{
  "d_model": 192,
  "d_shared_expert": 192,
  "moe_layers": [0, 1, 2, 3, 4, 5, 6, 7, 8, 9, 10, 11],
  "n_empty_slots": 8,
  "init_std_o": 0.005,
  "beta1": 0.95,
  "schedule": "wsd",
  "decay_shape": "linear",
  "final_lr_fraction": 0.0,
  "batch_tokens": 32768
}
Below are experts of layer 8 (counted from 0) of a mixture-of-experts language model. Rows are named router (the router's row for the expert) and show model dimensions 128-191. Each number is 50 + 12 x the weight over its row's rms, rounded and kept within 0 to 99.
After each expert's rows: "raises" lists some tokens whose logits its average output raises strongly, later layers aside. This comes from a sample of Wikipedia text that the model never trained on.

# expert 8
router:44 41 62 58 30 55 61 63 31 58 69 58 51 58 45 66 48 56 30 44 45 70 64 54 69 42 41 63 56 55 69 60 56 76 42 30 24 51 59 57 68 45 47 42 41 54 66 81 42 38 62 63 62 50 49 59 58 49 38 73 41 51 55 68
raises: " her", " ", " she", ","

# expert 30
router:40 47 27 54 58 43 35 39 18 67 67 63 60 32 42 39 46 43 59 55 47 46 51 43 41 46 52 46 47 57 50 65 38 35 68 47 48 45 27 61 46 41 58 64 62 43 44 78 62 52 47 44 42 50 44 79 54 50 48 46 73 38 47 49
raises: "oc", "ic", "ig"

# expert 19
router:45 45 45 35 46 49 39 68 41 52 48 33 58 52 51 50 49 41 39 37 31 48 54 74 28 62 68 22 46 58 67 30 52 31 54 48 58 74 38 36 33 67 40 51 49 48 63 46 53 32 67 68 48 39 46 31 43 40 47 55 46 51 63 52
raises: "acing", "f", "awn", "x"

# expert 25
router:43 47 69 39 35 57 25 39 41 50 66 46 67 38 46 58 27 48 55 58 20 39 49 66 34 52 35 68 62 52 46 59 54 71 53 59 68 45 47 58 53 59 44 53 55 40 36 42 33 47 33 28 59 43 67 42 48 44 67 67 42 65 50 60
raises: "anth", "ery", "atory", "ion", "ite", "eries"

# expert 2
router:53 23 71 34 55 45 24 71 55 43 52 45 65 36 39 61 59 45 60 63 63 45 61 41 48 38 72 55 47 61 42 49 58 64 54 44 12 43 44 45 34 73 56 48 41 63 30 34 55 41 58 58 46 39 56 35 61 52 67 59 60 62 66 48
raises: "ery", "iation", "2", "19", "1", "umb"

# expert 16
router:36 62 43 48 62 44 37 36 47 39 74 59 18 64 34 51 40 45 44 47 50 57 30 49 39 42 41 59 57 31 58 39 37 44 70 53 60 32 39 48 53 60 57 58 61 55 60 63 21 52 35 58 47 58 50 57 58 34 43 47 60 39 60 42
raises: " However", " As", " At", " In", " It"

# expert 24
router:47 64 46 44 45 32 57 44 70 51 34 69 50 44 48 48 55 60 54 40 51 64 69 68 75 41 17 57 54 52 41 44 62 55 38 64 43 47 51 53 63 39 64 39 70 52 55 40 40 47 56 81 46 49 56 37 54 60 54 64 25 53 51 55
raises: ".", " other", ",", "-"

# expert 1
router:72 43 50 46 70 53 34 47 51 44 34 22 68 43 68 45 61 51 68 38 63 70 29 64 57 36 70 59 37 40 36 42 34 45 46 44 72 54 42 77 54 62 40 63 47 68 46 60 41 55 48 36 60 30 30 69 43 56 75 54 52 30 51 49
raises: "er", "ement", "ist"

# expert 11
router:30 47 40 30 39 52 68 47 73 62 37 54 32 52 31 18 72 43 47 61 35 64 51 31 46 49 55 44 54 62 68 57 62 58 45 43 29 51 61 63 32 63 62 39 32 40 38 49 56 66 64 37 57 62 45 41 77 51 31 49 48 38 61 51
raises: ",", ";", " with", ".", " and", " in"

# expert 7
router:41 60 38 42 58 51 45 54 60 33 31 47 51 44 48 62 60 56 51 35 64 41 46 32 52 52 45 62 60 51 38 29 51 47 61 46 35 62 60 48 77 57 45 47 49 67 37 43 60 49 60 47 45 62 38 38 54 50 44 75 28 46 24 38
raises: "ping", "19", "s", "c"

# expert 26
router:41 53 32 77 31 50 72 40 56 41 29 23 46 61 53 50 64 55 57 45 58 55 52 55 39 52 53 46 42 50 75 68 42 43 36 42 50 51 72 68 50 59 60 67 53 60 58 69 35 59 37 45 57 28 60 57 24 52 34 29 57 65 54 43
raises: ".", ",", " and"

# expert 9
router:48 50 37 84 53 54 47 37 58 51 61 55 60 51 54 64 38 56 22 36 66 50 44 39 31 34 42 65 47 47 61 57 66 45 60 53 43 64 29 50 52 52 63 57 50 56 49 45 56 63 58 66 56 54 52 50 47 45 59 52 62 50 50 59
raises: "ch", "ied", "ion"

# expert 6
router:65 55 19 52 44 50 70 68 61 57 39 52 62 51 61 46 70 42 33 62 47 46 51 51 47 49 59 28 52 22 43 49 34 23 42 41 59 57 67 23 58 64 55 77 47 31 54 53 43 57 33 39 44 52 59 66 17 61 42 40 55 55 36 41
raises: " and", ",", " d"

# expert 3
router:40 44 61 39 28 65 33 74 55 74 58 29 50 66 79 29 54 52 59 48 57 52 43 76 63 67 29 77 52 56 69 52 54 61 29 55 44 49 45 46 37 40 67 47 43 45 54 45 62 61 58 54 52 51 48 41 32 47 47 60 36 44 38 62
raises: " the", " ", " a"

# expert 14
router:31 60 57 63 65 64 42 49 53 61 65 56 31 65 49 50 53 49 52 46 45 52 48 49 58 65 28 17 48 59 52 57 55 34 53 39 39 52 48 51 50 45 51 48 39 79 52 47 45 40 76 65 54 45 65 30 50 58 60 54 43 61 42 51
raises: " the", " his", " P", " B", " its"